Weights of a small mixture-of-experts language model, trained from scratch on English Wikipedia: a sigmoid router.
Below are experts of layer 5 (counted from 0) of a mixture-of-experts language model. Rows are named router (the router's row for the expert), up (a neuron's input weights, with its number) and show model dimensions 0-127. Each number is 128 + 32 x the weight over its row's rms, rounded and kept within 0 to 255. Numbers have three digits each.
After each expert's rows: a language model's description of what the expert responds to. This comes from a sample of Wikipedia text that the model never trained on.

# expert 62
router:116122117107149127188092132114131188149078195138079082087130093170119091066180084097188136114151116158121119091163135113161145126106119139101127161100078164138076104190122104098120123144111117166085167157126130169161077118148125099141157156126224170146125082122145107108099105126121142097139088183132134111191157112081112138094090120112091067143055147134126112157136159171155129072167
up5:143158067139148156115161078129116146166078128145112184108120105172116122106134158111093118124201097122149108123130058122196200139098122120052046130205132117135152181090091063153190184130142141083087158201159135122095132121098120116146163143073134096114156128142118126108158127119121149140140058158131085126141141174097099139148114136108146130082155113135125177147149175096141127107161
up6:165109117130133126119147160126110150118099150109100170187139140129117166064146104111098100133162118133118159104151162179117108111164103149060107122153092167147158131159160123184109144182138072135110157099166112082074177068085063078140172120176163119165132096142124097182152150158084129169153158133118085180128150108152098096172147154101090180065138138182082147169113194095128158168122
up7:145136111072187103129167151070092151171100144114062153119147143105101141090114116115136164126160142064141175092162186127116135136133100100089101110168115081135162127146138098159090103172133097071143137167180137123083128102106104126094134129172156138191130104156158109113148163187088148148112159055150107142136176149167082176182148095081178159146160074197153154155089166123121114098155
up8:151172105087184096141129144091113169164099147113123092138168106159140127108152143084092159144202165127144145082116078149103158089093087091121069115120088121110170186124099090186182141182159106119096131182183137102114159151120135071106107132125132092142108083129130079118162094114110119134092100222152101163123181129149106148134130130098111139113078150141174177136174091070084106123177
up9:212101091045154119104184078113101156161112167087109187145182111160114095106119143086100112135136147136166085085167124163122150149089106117130098131162073147095173113075130130169138133167165105090131165141187111103102174102067108100121169145144147108171076133172158080188138120136139178166105089116137093177138158118131069115165131146125103131085098163137125156156148177121087131141137
up10:100146095080170170157187076073152127156082165086076164162167109166103115136099120088112067160169140173087112144164115113088148124160126104112075138147164139124133129087098127149091155134153155095098156150171093079085152126085085083162179163099106101129093148175142110180165101178091160163130090168162083111145125126189105166131149170137130154086133123110132156173178139115156122122070
up11:149122078101152116107115097118109152159128155157082179190167120127131124156131180065107116167163106128080132146124107180103138161094146138089134130142087100068144111079165144153137143151152137115127187142202088163109148147129065098165159116098181062153106098207137113134161110131122155133080141148199064127121129163143097120148140153096122126086142153155171165182169107122096074174179
It responds to: Name-initial pieces. Capitalized first pieces of personal and place names, often after in or of, such as Mon of Monica, San, New York, Ethiop.

# expert 1
router:081159139126097150188072123110122184152094189115067094108144097213125095121179120118156130162143184139112127097145128129122145134099127121132121162081089194139089101173171151138149181169133113139109177189098123161144072073142105140092174130106164130126114148126139105139061144104093130134136126171130132130140137104087100138070136129138060062130045148108125123169142147172158125069133
up5:176112101102090136085169164115145162100152177142096150083105093159094159095155181087117101104159159106092102085167144156146186164149087168089090162103101091154165169147164096175168160179118136089081167117176151097109143101103137141159163116150166100151094150156176094169160163172094160099086096096154081111165152094157098148156149161094143110158147095154160104113175093162126093130173
up6:162146132127120124127171103143156175187107148111135157161144126131093179087086096037111123183177148138131125102135150124143114132142138093106118138122072111195133169078174167097137156158193095040112169137175120125097094128080097106052126139134165111169057099146174111119159124157129109143094100126149082122135126178147159072122166085075119150124121174128128148122157146098120126198113
up7:156116101108158165110139122144107173142152153107086147165180104126112188100144119110085154167179114149100104153118120167097152126083094078080094081162105156080163162162096099151113132179151079071095174091132143167147160080091135148124108104149079093120089126166178139172157084164157170147123088111135112096089185170107102124105114152092150171081093163118169121167101109113134049174100
up8:131135109091098128160151126108127162105108125156121183072132126143103161079145179095116113065173135125111086089177130156121151127179066046147108122195090142108108138081192102177160153166176085088104157148141136072132194157109103068150174142143087128176081090147147104105139152134141120159091096186146106162126197100154141158142147158111185099116152123114115182147104133123136106134146
up9:172105116107143159139155115098102159165112147109158152185134102118093143097111140068148089098207112178073117095135133156088162180105154123088088120114090155096124201099138094150172112206165151096123145121202110101144164152091108066138142098112161080158105169184167093158157079169130164158115083145074087131137150121168133115127113158074124098105082154148115144149108167119136091151128
up10:120163084048113159158165145142153175155103162136107165099114097186086153099174118133090145090164127169089124108147170170128167144148105131147132080193062140128136103097159102124148154176108088098071178152128092122143153098090122067180124153158162112138160083214182093156124091165094142130100097144155105170168161148137094100139145154124171148080141127132163155151112130143084085143101
up11:146103130129156083140179084086098152182109164139032180131120128117143153105146180078149118103203150170136162059123094173161124162121107073104077144140070140121117162121084122136123075168172156089114154128165159048139131118101103077140136136137173109146117134139146096162165117112131152166107145142117143128156110122107093052119146117109124074099140190163109143153159176091107092108164
It responds to: Capitalized word openings. First pieces of capitalized names and words, often after "the" or "of", such as Goth(a), Maced(onia), Histor(ian), Independ(ents).

# expert 53
router:115152064102141087141123138079170172158124177145122137109169106146105136105169087074127109132222098150103174092169118175125147175115110144118051150121123144170111143136135110161110161166153097115144158140183117103085086156102122077052122183144175087137137054168172114143131115123126092138102112162183120121128156180149103107139116115073136073136123119165127145165192169117122176102149
up2:129111123093148150111137145098119147118101141104128158142137060176149068164141140087123113152204145140140126087169180109108111170151140104135078135146083104094099147142168172098071148182113139104098170126125131076119169071147113093114193121156152089141168123127200057137173056168126120139081173158134107177153181167091109109083149127099106141113051124089120132148112182147144122111107
up3:159123088107208114114137137143104127149077137113137102139171120173094135137155119172085155163157177182163144126122117141110127129137190065123140146096075120133098161096156125133153125194081102074111162120170160134063162112107123126102127119133170131156129141149141096168195114162139145142071084197146117116133115139100131113161103107102129136096098184142187174163091196105134019115112
up4:209090142136086155131147101182092147168081190136094142176162085172165110150118158088156147092148174135124141118124074138115148167141095106118116218133063136133104183057158127167112172162140108107099180151148082069068144114098082081145110090168139120142103149114126146144158108150153131118085133153140128117162149161136111085125157185145106118083106152113152152116119145085068102086137
up5:160124094083155122167098067158117180162094154110101135182112090171113103130186129139092078115147152096114105081168114147148163125144141084093110176160110133069133187133112082174156140158108130112088179164152106108142124112055149075094172157118160108148102159134168118158083101179118141160139083158164122132153174171135092063104148156095160083067084114134141128188156114134143102114173
up6:171101156143102118126124090120123156191105161113084134149143121132119137086107104111126153219245135110110101174164156087100184142128138151064147140122075138057121188117126104173156126142161164080100133171161103115118126097094116147155151100098153060182066079181143145166142133153099165160097130140091109137160103161111102108109131162108117095119090117159114123117123169117075095105107
up7:192152152110139126136136145113117121166131177127131159115188139130201139097124129151162130144153161156108139098160132146056158150141106128097105147129086183131099155088175105136181155138168079082086198178174115073126161147119064084132144112143143101099093106143129072162108100209108160155087094139110087170132192122115111140140152112149101105072068150155120139116160171086112083160164
up8:141169119160085170095176099151085149184157137096095164155161067144122130140114161089172132110186172144165097118103127102107127157151129076102143146112081106153086180127154111116090185168163127140078184170113096154125123071120128073088137058154176154152113109107111138170193102162114134153121075175128111124178157134090089144142169080139105150136091148128188151159117163120091084086129
It responds to: Table cells and brackets. Table cell contents and separators, such as dashes, Yes, blanks and row-ending line breaks, plus closing parentheses and coordinate suffixes like °W, °E.

# expert 63
router:147167143165140133163078132155088178170100163136046112095162095175150108105186171126110150174132122129137120120188198104128118168101123140129107165145140135138083094178125117127139103169086097071095160152138090127138085064152119107075145141164205127144131093154174111184121120131081095117093095166164137125215148150083101093120133167098136137116062094123131093156111154153162111143115
up1:138123074107102132123160105084121178135100152053102163143144095139079135159119129104138087149171140153131127082127092170083109183124159115105143156132121115153116152119188087158123136213154115143131201193169088090128138098070136110094153198155147125154079129170130094109098102162076128119114052110127099147166140178146102150165146087088123164129137148182126170175160147113087114107080
up2:160111117077198108108140130114111158162116174096100141104140099179124135084140110096094139117184131165151109080128160176129075190127137138133088128138062174146108136139133157163161146152146086093115149180165103098057112106085121135135186068121180084168098076191110153161156124144114146158102124177144095086153137164069141159172128120079111129080128164157147127177195119105097117127097
up3:158083102116144177134154072083088182169108162146114134113094095104089101146154160118123115167198157102121091115102146136147141167086087092062123149202081161115095186102153099156153136191178142085095147123173134105075108123112145106098125153158169122180093128163172103187154086142134161160128110122096097179139105156156108140107164155105142110095076165169111151157102125105072108099095
up4:154130083084145118088175104072123165167129144090110155158165065183100155099181118122125098110177140147119125064124120140113133170093139084113131159072085168129089133080094143183133154143146080096086190155176099128066144095075085092150148085168140069140093132116130076152141113142064194131146120145149094151143134106125138106182173122113158114111112177148113157164118108091110091147096
up5:202102118114150174133139192122077131176112162153038113149182066162161131094133115121154076134162164108091164069136114130141104153108146110108106128132082101123128139074132130161133159131141130123068154134159084086109165162115086112155160110091151094152064129175130090094169141144141181122116103125135151151120118100154077138174127064141099152127126142156100142136138208091047089158161
up6:133115079113182124097179125137146170182125167111190182154098147150156109135185116114135078143176125148143149094164102183131165159112108123158075082162094136127089068129101115156113110105191139109115160140169084093110131129079101117170147089091149088166126119120161069153184143103087144140149104104173099133147151196124160136110145093082126117154098151170144144183148160081102059092178
up7:155143088087168101149161150092105169168097155082101182095111108160162106085161147099098086166165113164110155094164145148101104161131157106096107178146095161094096150098113174161149148172163094080090167149169146088110159086093100093173158087153158092161085086156165094164164107168084159153096100163152089166161155160132091154167104157106146116085094114153144154153162154093089108169164
It responds to: Word-initial capital pieces. Capital letters or onset consonant clusters starting a name or word that continues in another piece, such as Br, Pl, Gr, R in VapoRub.

# expert 23
router:145095156139151164208110127166096150146124176122093140125137108161176176030165121142104122117153076135083125113149159164131092122136174062127103118129112158089116160163172091149126142145121171083112172200116104129087087108131084102059126100131158135167073098156160114126097137212143138142092139204114134121154144120115112129124154119115135091092079145172135162110075148138135117054137
up1:110125118139140122083142132107083193168142142118115134139154131133148136042103088118109046106179153149118130145142168132143147189124085154091114133115102160048093122109179180163110138151206107117146189152134111080114127134057152139166106109094117100092118082200146136127151127138112106137106086089149068110149152105150187164078124061119111103149145091179126184164121122113122109097143
up2:185156125059144174082107124068098134203162163086098142117144109095146136109084131125104074141223173143122146098105102168107149179109091066133098130161087147121121111126109083150156147094113147076061128142178143067077160130122119105120139090093137138137099159157117120154108181148103128109133166133144038108193135091138121088102140123138106097073133138126079167146111145116094120137131
up3:173118147140133106101091118111157148136141158125161161057168063088092150101109129065081098132125114147153159180163159117125122160131123074158116147162141209089151119188124086158082072125123191121099166168121128107044100090143186105125140153188088097094129092093184141138142117092109135132060161128095076109136161177143119131134119085079088108128094141133072122128115111108147122105126
up4:126098138135109159086192089144122165124178150138202129141173096097163128139094138115110105144163123155116086117122057120141134106125173170109124143173147146116130194194108115139080111155128128086170162109143138076097132086184102109078135118064070171098153149109205133134077154100120168152104110128142122101111132124143180187078147117169089115115093135189064170149162115160119116183120
up5:159135173102119167146127102125103179215123107106110154127120117126116174143131203122142108105182159114113169084117155187145126148051160060149042126126117151132133230131132136142141173153127091071112149163134120115114158077087112066145154148116121095084063099140114115106076174148120131165105081150138119156107136150129155135127122147117107140139075166176185170120152137116085112105123
up6:155206086085109141129147064126122106169162183100108151143165138119129107109192118153105072139142126146102102145137141145148103180117175141136108122072052170112125140130156080210197153129090136119145144138133159105064130087110148095125172149134113089065090086140102095171118100159094140166094135153203114117105164130132079132134136145095140153105127129160117180114131063100069106141086
up7:158129106103162122114096090113075124105183165054146228133126152115149154078119136092159153147155096106138159082113153144142107155064125097109091099130109122093163216137153110147160142158111103132126089135155152108092167136136113097058121135128187113089114125124129119097079133123099159125076164154098135175197088099172096135099106134095164123131089133108125154078076139090050101100168
It responds to: Capitalized name openings. Opening pieces of capitalized names, places and foreign words, such as É(co)le, Comm(ote), North, New, and pieces of Cyrillic words.

# expert 51
router:133115107086177212130205099065099120115158124136093147170131126138104105115140132096130119126158095153136108090155161134126189170077106119076115126135106131115150113133110075141108133173136134143080139108178151093117169073134113143169233125177163110150138122192135098134094123094070182128050136166121110148140152148154108143179134175113118185077104180146160117136152156138122127077155
up0:160160110080129134133168049111120079102159132133133164171180113124151086144135139100138174135126066091128082066127094131116181175098143056108070117137107142091136124127125078122140141116171102105137099116126129156145094077090125129115206111167135115149164106178152119147125080090081185163088147171132161174119182100142126173130109117128077122088088121182125114134078098142085095140199
up1:147139146131148126153165109076120167106103133117115111161098145107106086143118128124098119118189124143141077157162085115082111174124104173078114145122124126047119177147092119147069132099155085125092116128139137142111153075100118085124176096167180158152059109166108103134069115108057153144004129162108155157138086114111089156134133142106192182109118128133099171126166141107115093082090
up2:126114146121128128140156127196103158161084175127094166115132107109157130094108100104185128128114194103152179119116138141165118169156151152155106102086161124176107116102194110172137182176101075108168136140150149137131112154151187065174176139147169138121163146149148098154072115113140136124165101185177151134088117154167151087180097197125195106160111196125070129134075112154158153114154
up3:148112134133127118110190082138158174157135156106108144165138116151089152102083122139084127156146133148131128069124167099130164129147185132108175144171140105135104150091104088153079149109114122092129078107108155125096230138100131131154242107155111165163100106096136105151135096108139106166051137204090094095128133178090072157151158130131118144145134105141207125133102096108116057111132
up4:157115089113165135132082112099127197184183142147078151142156151110135118234198129128093106071146136160144128114117108126096129146132153120168057157110124096096027116137156151104134109126128133102121141148120176153108207177116110120149173104157109070130125104154166076106061139113098085129144126119149154096166101191095160180113062092116149121088141132106133117137136130116141101103123
up5:160122164099157151130181096168070167116136128127079114126180111151047093145146151131118149138156111127121052144102081124140099156104095123108090079115096102087139174133114103117125140141177091148092113114160186124165135168087126062129149188156096115204126097216119059158112136131123128149122107114156171106135171126154208134135163175079115163110132110163136152108188098125138121101105
up6:107158179061121156148155058067131108139102114101070113051121128145125055114149181135163116095135130142122105042136081178105114143074089130153143096109133199099092093132104113158091101126211115162082086129122164130164131154090117103101147122149150171129141148160153149141133160157106157112129104129158097149154139150127117132191097120119203127113099101198136123141176093157107122163146
It responds to: Prepositions and infobox fields. Prepositions and connectives like to, of, for, towards, and line-start dashes or colons in station, site and team infobox fields.